Experts of a small language model.
Size: width 256, vocabulary 15849.
Experts: 24 experts in each of 12 layers, 1 pick a token, a softmax router.
Training: a variant of Muon for the experts, 672M tokens, 5129 steps.
Below are experts of layer 8 (counted from 0) of a mixture-of-experts language model. Rows are named router (the router's row for the expert), gate (a neuron's input weights, with its number), up (a neuron's input weights, with its number), down (a neuron's output weights, with its number) and show model dimensions 0-255. Each number is 500 + 25 x the weight over its row's rms, rounded and kept within 0 to 999. Numbers have three digits each.
After each expert's rows: a language model's description of what the expert responds to. This comes from a sample of Wikipedia text that the model never trained on.

# expert 6
router:528488514486467564481530510491521509486511521493512476464485487520472461479522470486520480447507457498476488489491491459495482526549505531506517512479481502547530521468540502479538492513502446493511488459505462521494511487521517458538486521513451486476444488519507469484529509500521476512439501531494526475517494553477433454521520496524513523530506506545477554495500472468478490513464493493505531526471493514509514476466492497506528495463469490478514535508518563478496530511506530454525470475502489538475534485506505518503514532472553487522481504504513486487483479523504516470509494492489482461497505502485515485484536513505508527451509486512521457525538454475474523491494488520471488475487511473494498538476476541522467445510471476500541473500518525493492545520502527
gate4:523526496462493501501507534496503516500499500500511515511500478516536505486510512501501514508503522520533537480431479483457485489481495501520492511551483480514482499448471493489531508523561477478438498483455486461481529507495525532527490494510483479532490488487449505488493516489512514521507522507462515511550528494446459476510472497457466495505499545491504540496483502509467482500520516474513497535521513519478501501524468503509491517498425449539502511543475546522500511526473474505487473531482516498479488490468527509543500530503476538491506503486499501443440486505480501472549486504510529543511494492509475474512457517489514463513447514515493498518527486470492492502490464492533503502499488504458495486461472526481546472456498520493484507504543563496449506565533454
up4:498482508551515503499492452531459485516516543522442481506529495531443506514513513504464515497512512496494509482520464499500461454509488547488504488492470478502528532502510520479522472494516496511504515474496523508500490470499522492447484507492545483547511490512486456521511469498502507524507546507517461451489439490485550473448488482487522520501511481479514484532489520494557486529435525484491525509508479491524466455460536509449493487506485536502499495471496484488467491467480496473484482522530460464538527492542477482469437476510507491451468490515514487500508499482481509494530494538471522509443495501488502512456517453542501499495507496523513521527508515495548526491487490466454459458519510461456484505490527540508528488516551472510488520515483486499516503521500487
down4:509525537490479522462509502510491502503465474496497485525475489519511517507524499465490505461491450461499483479527530452482493469479555493504511496521518473497482500489459480476515512511445521546470454476484520505449521497484535505527479532508495543470474499481470498460517458502484469507515493520508521471506472497462492492482472514510524461463493526490499520508498491479454541512509463539522494497546528457549500466488514455503503482522475497528504492521489468474474535504492496451439502496525516438499519530535562478539491505486502516459504510533483508457455468521495475517506523540516514477503488525470508466516534503527516499426523471514491516464503476452468493484535530554503509499492500511510535478516499502512507527484510525443488492510483472490486513523528503
gate5:486521471509503502534530551492500489489476507435518512547478476541522517514530494523464503471525527518535487501495554555535506509460516505530495526513523462498535505504508487547524517527505489524531456518567457513499489495520506479453501494471489465530467435462473472500498537506513485515488464506453487522520475569447524475520487476527517524506481457516515515523494500478522484491494484555514463488506470504531494482480469486519519496497469518496456515507517528532509530531526479510474493484519484546533501476479540500506492499538478521506510532499505444521504495451515488471502460497546492501506501467526500510506501481508472530457470496485525505473467477496507540479444514482488480516498481478511512544471465503498522486527500496478518523501549496527502501491527494
up5:486498530496517507490551459514505475530459516469523503570508497486522499480493531478540527440500520496479477516506532513514519490480512538511517489507488462516516504504512537538528500477502509483480515503524477503510470564546469511462499468452532495515494500467521495430478499497550484469489478527498495469499468569476537474504515480499492495494501527504508499496449503501554499549481492512536523500490490468506481480468470494489503481499494505508501503513504492493499486467491497530492485487461478509483526527512486519532500505539512444525490509536522482486506517512463442538501462501507508526435501497553507513503474525535484477527546505470539517508498458534498551514452516505531504492480491485488445492511467510473463477458452474493497509490529497492534513513548517
down5:544484515523476498492505491500485466508504500533521483481500522496514488506493495461521479527491489502489530536514509524515464509487502530520570486474480454473477569547477510481489507517539473513476495497488538485508543494516532503501524504512495484541491489504506449511493489454475517501504506467524522484522490455480488530535466563504467506533475550487479485520531490518473543507489498475520523496507516483501503528539497534495507496516490555526525460503500459502476516491521496503473485548512561489448537496483509527506499486487482499475458520509446542457488490539503519542476503512490532475513511515435483490456535512528516481499495512527455508533550478499472486500518491501520472505481452513450488519512475529523492529489477500488570475527520497477484464481460501
Description: Name-ending delimiters

# expert 23
router:476482475485508521437526530475519508480492469502509489490513465534485473436520487473473447472520509457494485505470501476484479485522507508483503531486473515533521518501500503478530487529506467494458500496529460483489478488532520540522490525530476475457459471490532466485518534467544460470476499516499499489506510529509488483488525518495545540535528479526469537502497518477478500500493525543511539516500498525543497492516487504520520471474487507443521530502498495514503522528541535489539481512528454548463531485441515514495508489470518486544464490486497485501462472518456461488512515472492465468502483472502533488453550490494509502501532451490516463544524513449493504507461528535475504526498501479512482489518478541525468466476472489510530497515528491503483531466523504
gate0:484521475482494533503514458491513507463491490526481518496498469457567472471494497517483507479473567458493534507484485486478496474461501525518511490475467502500473513569493512461535483519506482443472495513505502466527478493483519511491509491498479497529506454501501465542488516501482509505506459499455517501480469548472513520517505492476532510502516501453509540543485493452513536506493509518535497539527466528492502466507476525481474558528520436467540499521466465463490494504528507449494531513547484529475484493502458490471494471511547505490540514502509461489482442483487524454510466491527489524518477473498540546508521509511502504492497462498540506529551491492506528480490480511547489484513515471527487463510495469493515497456514529528526516502518481523515486507519496
up0:534482474466511454497472488487494502500481514491494481519492527532528520491532544509503503525517514502506510472513494505517517456546494511498463520485490490493469476449523489465527483492551469510500478479536492492454547482502488537496511492533503461507465488473508480490508500534469475479515498449522448527538558479510501525494533521501445503505510439510525471481506489503473516470482518445492555464515513484520490525503517502482516470465528562458489523505505500511485549489473506500501508453475499490477546491480517450490513556535498532500546515526560537504482527440501481535468512506461467517491515507505493506504519477483548463524517534501495490518476514452484518511490523479464518479506471473498513505480481510506478529489490526492466526485456526476480477498475506
down0:518463506527547563500476471440538525496493539500499518437532463491521463483482522511512529457487497523510544477481517537473513468542487490515502516520491485532487537528479465523517517464542482536491525517528513499510526503541466531509512511497533471542522458466516472497537504519490540505536513510498509502518503501516530478533500475497481526487480513541528520481498514513504475525479485509518526520479484482493481462540468507526474449502546504537502506497475472513552467536488518537471458479497504484514505536491459492483550508485531475536535518502532489464493518494504490533542518523460495456457530479505513526541529531514504507470463502466501521490475486501509500487485504497502526504492468514572532475500468491508512487469547498476501470504498502482529495497497476
gate1:484479495551499514522550555521477452484526510546440452534557484482468475529559486572501465498500529504528517487486543472509476507490471523489465494535490465469499517490483505489498493556457514483497516491500476458485475485506486542474490463510481518475526481502488455488536532462497470497464487482497494506496497523568528519493517566490476505500510480519502503473470485537511512473450505525515523497508494475484483481515495511496499517511510467481497502517501500541506464508462530509511478482504497537524509488494556478477483516504545543476479490528466465510490462455477521487498494472544499502535509517501454542489531494482520478481519474474502471475535495499526482471490522494559503507485483518472494505493475516501521502529487517523487483476519487483506496526549509
up1:490522489476520508500507487483461530514483509502519522520498491517465498522505554503466521498463482522528503501560494497502545534516521500471480486428496485525556501519491474547455475502571515545512457523499513534458504474475476494470514523544511478495484499468490511476551472514483451502491497511486495518502459549497495548493519450473499522495499503518529497493492520516493527548507541535438533494492454504506478482516476496532507454519470443514477525511499529505522499502501509531487484486524507487545480489516463497478463513498528429485480496530482531454514544465518494543508508486522503484498496492496485495494478477537537544522476475540490511509497537478491483515561500498477483469509473498505512513503481507478490503462523512528492489491486520505484484527450486
down1:479493471502452547533542489512489499475499459495560508509482527498503526514517497516495514493491514480476512525517488520490470532461527508501506522469490460527500494533476505515439556514567498548488460500431522479501500523522517541524447490495473479539490469505561508524476528498476470486486474527475481486489518521517515531466474515479508484524555491511518505495529504490526526496479511521523509531473496461509529455518467508506470489538467497505518506507461514466526512492490480522507458432496449533512459520474473486542472474498521474503494506503526503534505530502495511539502495521506512493493490482498532544522509502483493514506507479491467490472531507489501491490504529526501528552468518526452474488513499527484541547521508500500538453465486451521509497490478536
Description: Sports stats tables

# expert 13
router:537487458474500509491523510495516529473540482486509457494507509502496467480517483475509494447498517484498479480444470474482472525511474512500488486477503453550534502469518490467525482493517455465529537473556500479479450460500530478521523531547482465490474453539507459499504516490490473523468522511485520495530481522481459451513525516497512514513537518541454535485483470489505475479488508507521528522495461507490479464506473508534499478472482512483539524479504508472462528512505526482520473463501490538486510497477518541540513503494518483538488495504557475496471499525508499441520513504481478489489508474490510490513510504504473511476521459520526495514536478513488524486458517530486508524459483486512492545484510534521506487553429472509512454528507520435472520499528511
gate4:498481486534510470482502506499503512470541477520496496538453454490474472466522460481528505487488507479497507508502476494489475507451512525486462502472507543523468477495510514472515503496482512493508493462505488469474496516490532520502562511511505470522495499531517522474445517482500550477493489477485510512524479484512511512500490522481506552480505486488537505475474452463487484510508487514463502492522506515547489511490510483466541469444503501429485500517513507490496486526481477477475511481464529524487506532521479549466542513481462507544490479493517508537566417446468483511522474517482492518512493463519485504474508457485516511426483499466454486484507458488480535505535516480485498486505543514477495461479486491470490519480454510483517475502451454486480497481530525
up4:476454539522515518526499493473509526530513546549538486473479469500557509503484506489508455496544498479463538480537478504554532515484542459506477523464515496490466516515563536530482517485510490497510514469501533505481493503455474494522522510497488477498500484485452473445516510511504556453459500506506503500483524496505499484517487498492524480522520493490529470488511449450493537519522495471457473518492501496534459491497545556516522496501514475540460461512529505498483528458511492505509510510548520491540478516512494549521494491497485474471471530483465503500509492519515426516470488496473497497522503504505501505466531498515471449486529465483508536482488496552491516553468514485492484515557505518531488513488495516486465530488489475474502512521481508514457480522500519
down4:483509480472534492493480512519523510512548496485476474461545514483519484556472460500480502468527490531476516527503471532497541479561539499493530502538480530452537519456481543473463515496533507491557499516491502483446496471470507475532487503498447486534504500455479506521491478549477474514528505516461530493511477507559502524488512475474479501533531445526486461492548439481546514533499504537462542460485522515492475519515519526507507508477510512515511455460500488486435503462517500473500493509486543520509519492492480465486513506523492485492493500527527527502471519494493510529493518480516510517496490549477528447472486519494501528497522487523531515501494463524500521508473471502495519503485508510461465500521466512503487509524500490477551508508490483481500519534548492
gate5:496485537498490512506483528485535506536531519473505528491465484517446500502513471532507512498478511522546475466491499533512518499498513476509522529549494496485495431466491532490484500522489501509494428499507504535506517490492517485488510561481478470505519506527501452514514501518535482483484474522510514540474503480499464485518471492543530486478488487574530456506505508550453539493488519510504533507470481500499469539522513489467508499521462519558512431489486502481467514517470495502477522472555499521522511496516513510499515507480524522502521480491496514449516522501496512506516485487525500489509538522470541479547465527489494504507490469484520489496508508438510450513468493508511490489523520482477548488562524475535508476505530511483497469523508536515455540466466563
up5:462529482464498457492472472524501528459449516494470486504506444521504522540497531519531489476506507488495529510513464478519491488526470527489519544485489533515468541507460489485513497475511490446529522558479527538495541525505444529507510498546526519488507519462529478485492495486509488511507504498493511461505569524520529527452472531505451505509488511503494505472505497506556489537531538485520495498520457532505514495473486526492485531573533476515493506535540498505498499458500475503486483500508540515488519540525539488504495470503518519490489502513493527465494502532454449515510492486487473523494484450512506516469508554545524496497500515461554504514480520503465499523554530510504482496505495510518472493458495503502482533513545500466504493515473471510495515544511534
down5:501466492503510497490511456492509535506514527478511468496498486510491497510482501528529499497524537440502481529525507521510516478508494484472475532510518528486495514496526497520510505455483497529519521507471498519521496530504458497516529473488465464440520480469479515464460491488545511462530513507486482465463492502521512509528496516522519549507493498465429472553501496501518487484485533575508491516535515520471468548486482483503512455524505480504503492542542517519501484489534471482496527505496507512488563483510533445538496515517484507514490506472509521505511458462528502479520492457507491487499503492427523488519500492517450487512511511527512491485490530502498503439551460485536494544491550503516494516485448478505476450496521563467500544499503467500503508495519554
Description: Capital vowel starts

# expert 4
router:503466488480496514470526514489527521439518475459532467446476513496490472451490451471510493495516493516486486497488501477503487522511499520461546506485460454516509531461512481488495554518524468450485526457501498502499458498492544483536491533508475485480470483496542478498495494462500478480480548501485507467527512539459484480518536514552511532537518486525475496542473521500492507507491508478527515505461507505496487479488505495507497496481467502471525513486506509474477536519516508490511471473545462514485545492488522543522517555453544479525512497490490470492483500482524497464512495452470485451473490455470528506501505508487471557479567471502521459526509487463447498513485531509467474491496464477497470511477474507519513499474530493509524494522520503501475540512527544
gate3:482524522508520461555531565484505518392509524515532479478524517509502488459489513500520508509511511481515514522480458526509469510485458483494523494482463511525493485529479535480484549482499500469464468453462459456544519526515515532456522498490524517527483493458495482483528498550443507535493474501495524513496520512513538498529514502531516471508512528500502459479497468506494493504515522454532497537519495525508524535497486524512481480521508501507550500535522496490488541510494508459517542487503506479476466504499552476518522535449498507534492550507494495479502481497537495476489478522501508491491510495445535517500512480454479449485490473488506474496503486489519468534451463480510488522489496513463503509479487521446502504497507491537473520548499519513487510507531470
up3:475479505524497496488530501486493491501513489511525478504535496501480529484501492541504528526497548500528462528454494455495538537472516476531521548503497515484506471490559509443537554500528546518479503485499531535565453482497540534500484526489501494492485502456545511515515462516452517505516482510469516475554500495541457481530504533504497454505519504502490513526445545508498515469475500450491518530495480523489490490501518484511499502507477533511518473506455521482498519463473532470497517526534455535478501521510518500518491482467496518492477526549436538508486503531458469516483465486500537495483521495487539526529480517520528481494521482465501501474506494496475518523436508480499486469539525479504498525498488534523514477483543474496525522495489481543489505457505514
down3:478530508519510477521454470488520491560524514523536537481498509518497522508499521478482505512496473476408512484512511509486493519463472512450523486508548511462517519540523485517510508504495515511539528534526509504486498520507481507483495520517502532525567501552470553506525537530495510502507504475500537521508486510481477516530509477540483457514490526471476500474508459503468459507520487505492521516469468498500520476535487511532478534498450474525485523537520488508496474476453514500503538503465531460506479537519399479519506484514510518473535525495514493486537478499493476509503537521478508521513510471482489488465543487510486455465512517472517484497545500473525512458503461491499493494463485501505502510486501484517543513540484489464442468466514471502476477486491516
gate4:498483524505495481465508478499474509488481488491507495478500480517481474485517481483503501506450520520469500452495497449551473548545499471510496470529492470506462494508547477490502493513531497514481543458539517547476498536509520503502516533518482481500515520515526524455515499510484499534510469483483505487477490464508470477516517490485477524450484500517552501493491510538513452483528455493532474535494522545537456467578524490501503466514498552508494484457496517492489469534510543497455481488525480516497517513533487515519466530474529498509525505456521504529490430483502516540481534445494496512507543478501518512501465476523517465524508530502497487480513505512544480539483518508472476516510535513532472521519494480457537471491457502513508467510490465531495543464521519
up4:532503490544492508531470485485506514499492492481521534508518477478504475472471504510521558483447464505507556472523495445480490475549519516579489485461466500468531497510500472521483531465496516500483466521484505520509522530474492487522519511496465487513518545480473534498472518466498506520528495543448470482501449500516507498505542504471497543468501540440495517497532497506489505509460481491546495521462511528494466481508465479475496491514537536462499506517480527489516461504501505520544521518498512543505495508509497471505501503526451476480514518461504485507508500524455498485522475447528459507474479507488492522518518456451474488480495531488451481501505450489554534499492500532482483522531477513516488513488523505513478454510464458488493489522521463505476543474497528
down4:495547507497491483533492519488455560483531525489511510516488540462512485534501495496473545507467491492504499478536513484496487483539483485516507532501521508461521473516522508506490482494486484515498541512528482508494541497539535482520522505517514474494512510549554544493510494525474493503441463490542483484493482509530486525493493489537524520466500511499481498490508532526533518528514436461522472537536553514466492496520491524518514447517478550557487515476473468555515479508502482506495514427508525521477489485527484539522494504481469488484508479512536486497494447499500488519515466484514528498510531502516548500508487516570509496548540511519475457492495502535489440523517458496461471494546513490494534472491492493494483483501502535502493501538493472492542532492494531
Description: Mid-word scientific pieces

# expert 10
router:516476490474497529495525556467542539480529528497517489476538496506488469506504453487502450498504486519478467488499488451477490509499476545485547502471481469527557503506534484480537522503490430484534482470512471560481496500515535455511495534506503500504478484515505479472504542490537495488476517531502521502503493525465463494517498506534509526540517479522470516522458495487508479484503537491525508515491467501511486474504464514550546488506484477475535527515503528504504549523510501462495475456527499504443516464499556539523523496492547474531489504537495454482498475543516479469499487471509468483473489450468520504487537501485461493493557477501501493537498472508492554509497515501466482515467477500492486536471451512515488470501501494493510445511522495483473511507498519
gate1:511512491508490515532487527511498483528512458505550528532509508508524487517544497481486459535488487487476487471525562532462523500508459519481538511497494473489530530516482574524490474489549498489507524537501455512470503465543457499510506544506485474525525482482487464505512498481492539539544496542529507489508515585507480517491518514474500523534524486536459462476487474487482459510516442494518495466494492497500479525480458490495508486508528485484508513513511461543463453489526504529480506518481513516512529465535479499518484459492474484516530516463534552475487498494520498490538502498497474495554444503506485487500503480491524530509524498519488504500447507500477448477502474501502480530494448530499456509536514475507466489518487458504466480507523495471521510513481509
up1:508532484497515518526498501509530510526528484573498505517508504526470512465570536503502450519452487504460504486533501501492484527531523495485516463539512521531481555559485504468477468499484545494511521514490484496440478486497459507508473497505509516509486501481461484490491514464482473520517505527503529476563465540471516530472528480501529528525498501484475501523517508505496525517523481522491465475492511513531496519466449451498491509526528463473513468460538484489479477519520538505520501535455535502502487516501480520564433492514476508525519510469510518480488495476496459476529481499517493513536514514505503529518523495469530480494500499537479529522424496469478517490532490520480489519462476497494480518501516456511509501512452488454457466517493468512495491515477509
down1:517488530469479531507502521462483445502489450533521483490486475510509512512515524475516551501513480490480514517476551474539474484494530474511498521516522460493488459512509526503520541512512484514499510459446521514509513525509486544468500490457481493528541518504504503450508537476518492466497502498511483505493517460478504498484473502530526492453500486477485485534518526507486518492531508484459521566547475538510486484475531533479495499480498472483557472490480482539475534484495540487507464536557481534479536492541503470520488490482478505513507521471438529479469503526474524468475479475529527498555533526510494474524494479527483530490513495497497455495465499514511486511463551474488493522496483449482496515491482478505509517516488462519475493449497460517473516510434520
gate2:489495473516510487476493531518511554484472502523499491497509475509554515531521499512530504511510457538510491514492424503506450510537526494502521482482502468520476507506474518494574511476499496485498483486517494479505418511496517505490516524493492516481488494540501486515471512514522541461511505501480521495468521467513474476515480507476482488496520526483512579519495458471489498504558498496476541517536498502491492511499522511489531512471524485502475517498515509520493521532518493476480528517530507513521443516488491501500524515457477505501516486517546473502506493537515538521479494504487449469474536471510540563528473485484533515503529487460497553485493502577464518476520484525490481537500483521502506509523528527524530500589499484492492493459536519550478474474528492
up2:515496560509485485516462487483506521470481442455478462528548564486489516527522497481516491529487522482504489509505528484467529480459517494521487494485486510499477495541493539533517507490527482524513529500466560515515539518504540480500493527522475527459515489526487471510546471489490549474516487507482494486457471482511515518501497539514502487538510508507576496543497529511493523497460427526471512509514479540539479485538453458513506483512493501514540531479506516495485507515487491478499485453519515454483487496486536525497512465489497499475517522473495476554499524541482557534495520490481495488475504504509460527491515469502490534518486460488470473523496495546498472512522487542516470523513485476458502475509496481493513518525496483521509479502497482504465554508502562
down2:543505466494511483564479448509479509489526511478508459493529495539511527537549496515512523503485553501520480475512498475507526497502527460503531497536518519527472472513489486498502491469475515482488459537472506549484487472480512493500481555496513482516512517526475487521474473472556484472482529523458525491492503476530494493518473508466505477524488539495509505520524480495489462469480472500475485510466490511532572488481501504493522496487513531470516531493525483514488488487480470462505473457532532509494468469510498473518524508494462520508556499437513460527521485534522549461511488453490497488493536491448544476472478476490489538489478482501526497460506468501506510451491498524480499476497511530511548529509550535539499538510516471488494481493513497464497475442480489
Description: Personal first names

# expert 12
router:522467505486493528491528502504489485494506475486522477472514489488435483476513450509498498462535498507457492483469467461468520515516523553492524491471460512531525503492511509486529529513524471493496520452500454473472502483529504482518498525497492501497478473512513493484546503491517501457439534491468526482514476558466474472484525490500507516502498487519486524488514509477486491525472519489520544493487467559539488459461451477508530475488476477486517533502516533458503560523544507471515480481516459515453545504503519524490509507478532464510495515496547500469446482494520480505471525482448509506486472497474511511491520512500476514457519463512517485520530504499448513523503496525455504485476481472515441509472508543499462466532485463529501455505512522492464534493511520
gate1:494527489498435500529493546528479460530499499496486548468475510506526506464489439445502471492512522504509490557508518493515506552476499476508482498515511508472513515485490535476521495504548518500532512501498495470449500522493483461494511464539481504498540480505525508510447496507510495505527491487464474498511482516535513495500497479468468525525481489487460474548487488473555467492493511540538493520517517499523549500493472499522459487482517489433529512519487472504485524520543512492489506492498482480467472494480557485487523497476511493485508491515469474538511500514482511447496530481488474516467520466501507494454495530468499492477441517474510512511474495470467502531487492478500564470521517462457478487490500527462517500498476487486464429485526530549453499489472515
up1:496497496475500502487491499516547513504452492480493519473521501507498470461510438526443533522547502514520481518499456450495456522471486516490521545537495502486477469523505517516496503467501484520461524518422494508545514463529512461461537499518536477525521517505493485548490443515479461522541491487545503494519494509488494486515492490523544476505466512546519493493529526513462511504469493470519464522503510469503517518514496525511484505547532465504488504491556489497504501514528504473514524521482501514504495507507507546445471497465496513477494479505526515523477489561467498523483475524462461484495514487503476455510444503497484527533522548484536539541505498532540466533468483479542517486506495490465463483505527472495522551489492514511476498511484527475523489509500494
down1:490493517480511464508467490484495505487480530519469542532471519536466517547534530450488449493479513484523506531474492505474450521499524539451477548505529484509515474512474483489499491485515556476506481468466502517517503432528483516439483465503497476495513496485484525516517440507481527509516455462485510488475450483481494521496540507486496476462484535476458452507528524481488503506472497518536505499514459492535514480518505543479437489526517496489467483533511494485462477493528560523484494464518466556504491484486472563446502494494521523490540513511491476503510514523472510543503451540507459502489500505532493488521463524514492470528516559511523521481477490475527514489515537493495519474518507493479480494493485499492502533504513528502491502488479501526507509515528487
gate2:509518512512517492522491505466534469522478469487480510498514485507474493491518471498508481466515481497483512477516494539475520484490489500516493521531489517491521480477495493497521496464505515521497476509515507467505501532537545479453464498457478501522483462530515477482547483467483514479508493510463515525467488511511473442520476430535507507490502500517472514529558516498488484536507488489495479468495473511496467493494512465510500483552459504504512500493526505428486556433511514514430477479528483500487487488480495525515506494518481494523482562480510498507488466483536474505516469536533482545518498492502484605451513495526488488505528486498511481477552512529487515479462504478478501507491469517497464478448512518485484500502521524483490481507516588535460502511478496
up2:535522483488502544473507521552454522468545507521535499510518481472508484498534499527510497535495508503487499506497518508543504519490499490506474497494489464526526515529472522544481488554507463451521517510498491541524511468478481516518549520498510460483491514478509468496482488508514463503474482465524486473523537528500518537466530549488507491499491483545525499496485486491481481460449532474482524500510513479508478498513520482511466500449518504517476522496469481571503488541512491528525526525464486527535527477499483510450498461466526535501522470528536521449506528500474523475514519479441516437499476494519530462485515481469558483479498518485496535485495492448479483478492482524522533497502531493504536477520498489483493459477468489520513502492472484449527524539530530
down2:505495492497480534491495469465497514511469472488481503497507495520548484487496475508501472526512505471533479482501485511507480482504519503515536533510542488492490471488500450498521510477458509522500484519486519502494504505498545511482463507483468514436435469515526515483526499488480474512509497536516554548500506495502491451490461500504477509507481504515467525501501497497550506514506453484515489469468492504502539506501516532449499522555511504500508480503508523477462517462466508497492547483494507471437476477448593434539487493530494574487527488466473457531495454494498456469504483499533466542475520512488523541517483491505505508493522480494512469499502496484505533496481493477490449515498457508492495528511496515511539488507513513467449511526464512530463492517470457
Description: Sentence-ending periods

# expert 22
router:511486502484471533495525512491518484462497515498513457480489511504485473483511473491522492487535452487433476472506474488497511528518494525473508484484487465523512501454536467490515517493517484499528517482527501495461500458524525501546491547513452493479419490526533485457517490505523468473479501505494524478497503544469460442508541536513521530545507494540452539527454510486483474507498506488540523511483480514504501491478468492509527473487444492490535545544511515496484499514491549482527430462503464536498528488483543496520511512472509499506480522561495479486495483544496497498508505503491490460506490484466498481463518488458478536468541479496493497543519494471502527491501512489468507497482497494529484556475470520502481462522516501534523483499497526468517507524547520
gate1:491496513545471507471561488485501527486494510512519469517466507487471516521487511513491472490500525494466499481498521490477529535487513489481542465478452483465471489462465544488502555500472508482523481456509522494432470527459493488476466488461526497513490517501516526488518517517480519503543503468537501483502465519555427485525491504523510492531502500532491494530448435510518498473478477486485503524508493546504525520466489483573487518513487517560549548500484539491492475532488491492524525534525556505510544504537497494461494530467454499497502521488518504530523454445490516497534522504509517484527526505473496512465505506503500506481467499512531523476513530512522521475508482499518534467499492501490513515490467508524524511451545504488495518486522516481508489521479468
up1:494456477475535504520464481484489508489505540509499499500515467525522515520477438440478455499538481483472529517495466530539501525503517517535494508490497510469509558522526550500533547477531488511529506487460476470507497517503474517546452465504488456504480505458540526487472587541511505490525467482496528477497436504495502483478498513502490516500503489491504507517514515507549521509503502482538479518476490529472533473532497488507507548483523486499474489507494494502526500533492506474547526486487494476474481479508522484497503536506513478499482539520523516512550512486521539544518519488492514526513491507506569516491510513503473466535451537542496486491474550462510495443465530494453536511489473514528494497503505518514479514493515462474453511508502480496467500499527519
down1:521439474489523510511491481474498495467508524477490532518525536517519500527491497564541464536522496512516485511505496546504484531464488488516532508527507473487485529492517519453489489544499483538521490519475487532547537511478507485493489492531481492522508528475506513502523475499552483518501501468527505505508554467487516496480534475480497477467516483484508443495490484496482513458473556510525517491526491520472533489508521529490472491455495449438468497494555526483525496483467501438507473497467546500499499493455465508507494525481501520535497526488510520466551476531510523536517533519475493457539547485507485501517483492481499532556491531516491499490503485498521468496458519490498485502478506480501507507461485511495521524493516482489534452486503480446546427517525505
gate2:513516450468522517489524526477447505529473480531522525472493517521505464502553515491493477512516463481487488470503510440489474515456513507472447516485561543494515492466487489490510469481488497492501464520564555506500507466522505483453464527501488521495506546489522515477521550511514528480491492502514465512505466496492476478527490496529532504528508483515461498498540511509470482546495524516535495512527510510499496499521540494494540515482515492478527493479464512470506485466502531503544460525467513526465512513504422495521533465441488476495497487473504522520509486505472526516471514454537520474460460502477494474515515495497490541469517520529516520506479485483473493523486462483494518501506522449527502526513531474501522484514459464505511546479547471497528454500511526
up2:485518472546481505518459460509581503481526503439505503498515476494468507484509495454536498473470519519544547528502468470473529496552506521551519498512482476537523499569535529486474503493490507469487467484494474521507471537480451506518482481521539470501524509475479536513511526499503483522521508493486578469488558476465475534470489501493493493485493545498508479504501484497480534485535518505473498481504472490533492441475483519490475479480499461494462489505487537517511504509467476487517539513485490468495456520514550486496455481519500503523510494534478522504495509483548451470515484454506494501512520507548513557503475508536491504510496541502512471482480506488494523488485499511521477544483480522515517478499517487542487528506541509547512478527492497491508505527483474
down2:529501537509492499496501464498510470498509518537440516498553494470526488467459485469452553492511458492547566473495507513514486508498446549489509461475539495512534496475533453459477523489509491453500482489498508509517479537531507494515503497505497504526509515488490480508518474528514512456512516459488503491487504478478496535470502528511511542524501528502476481542497502473485466510541479493486489472482505476558502466501454533494474459496502560554477547521503489510516495501498507525489487432490492493480497511531513514483478520510498490462530489461510490472486503522537509473499462471476533505514513512505492476489508445468478484493528510522556543495505491530467470490497511544480498515488468478539534487504490501475465463489515507503500510445507487494494543430492501
Description: Year digits and bios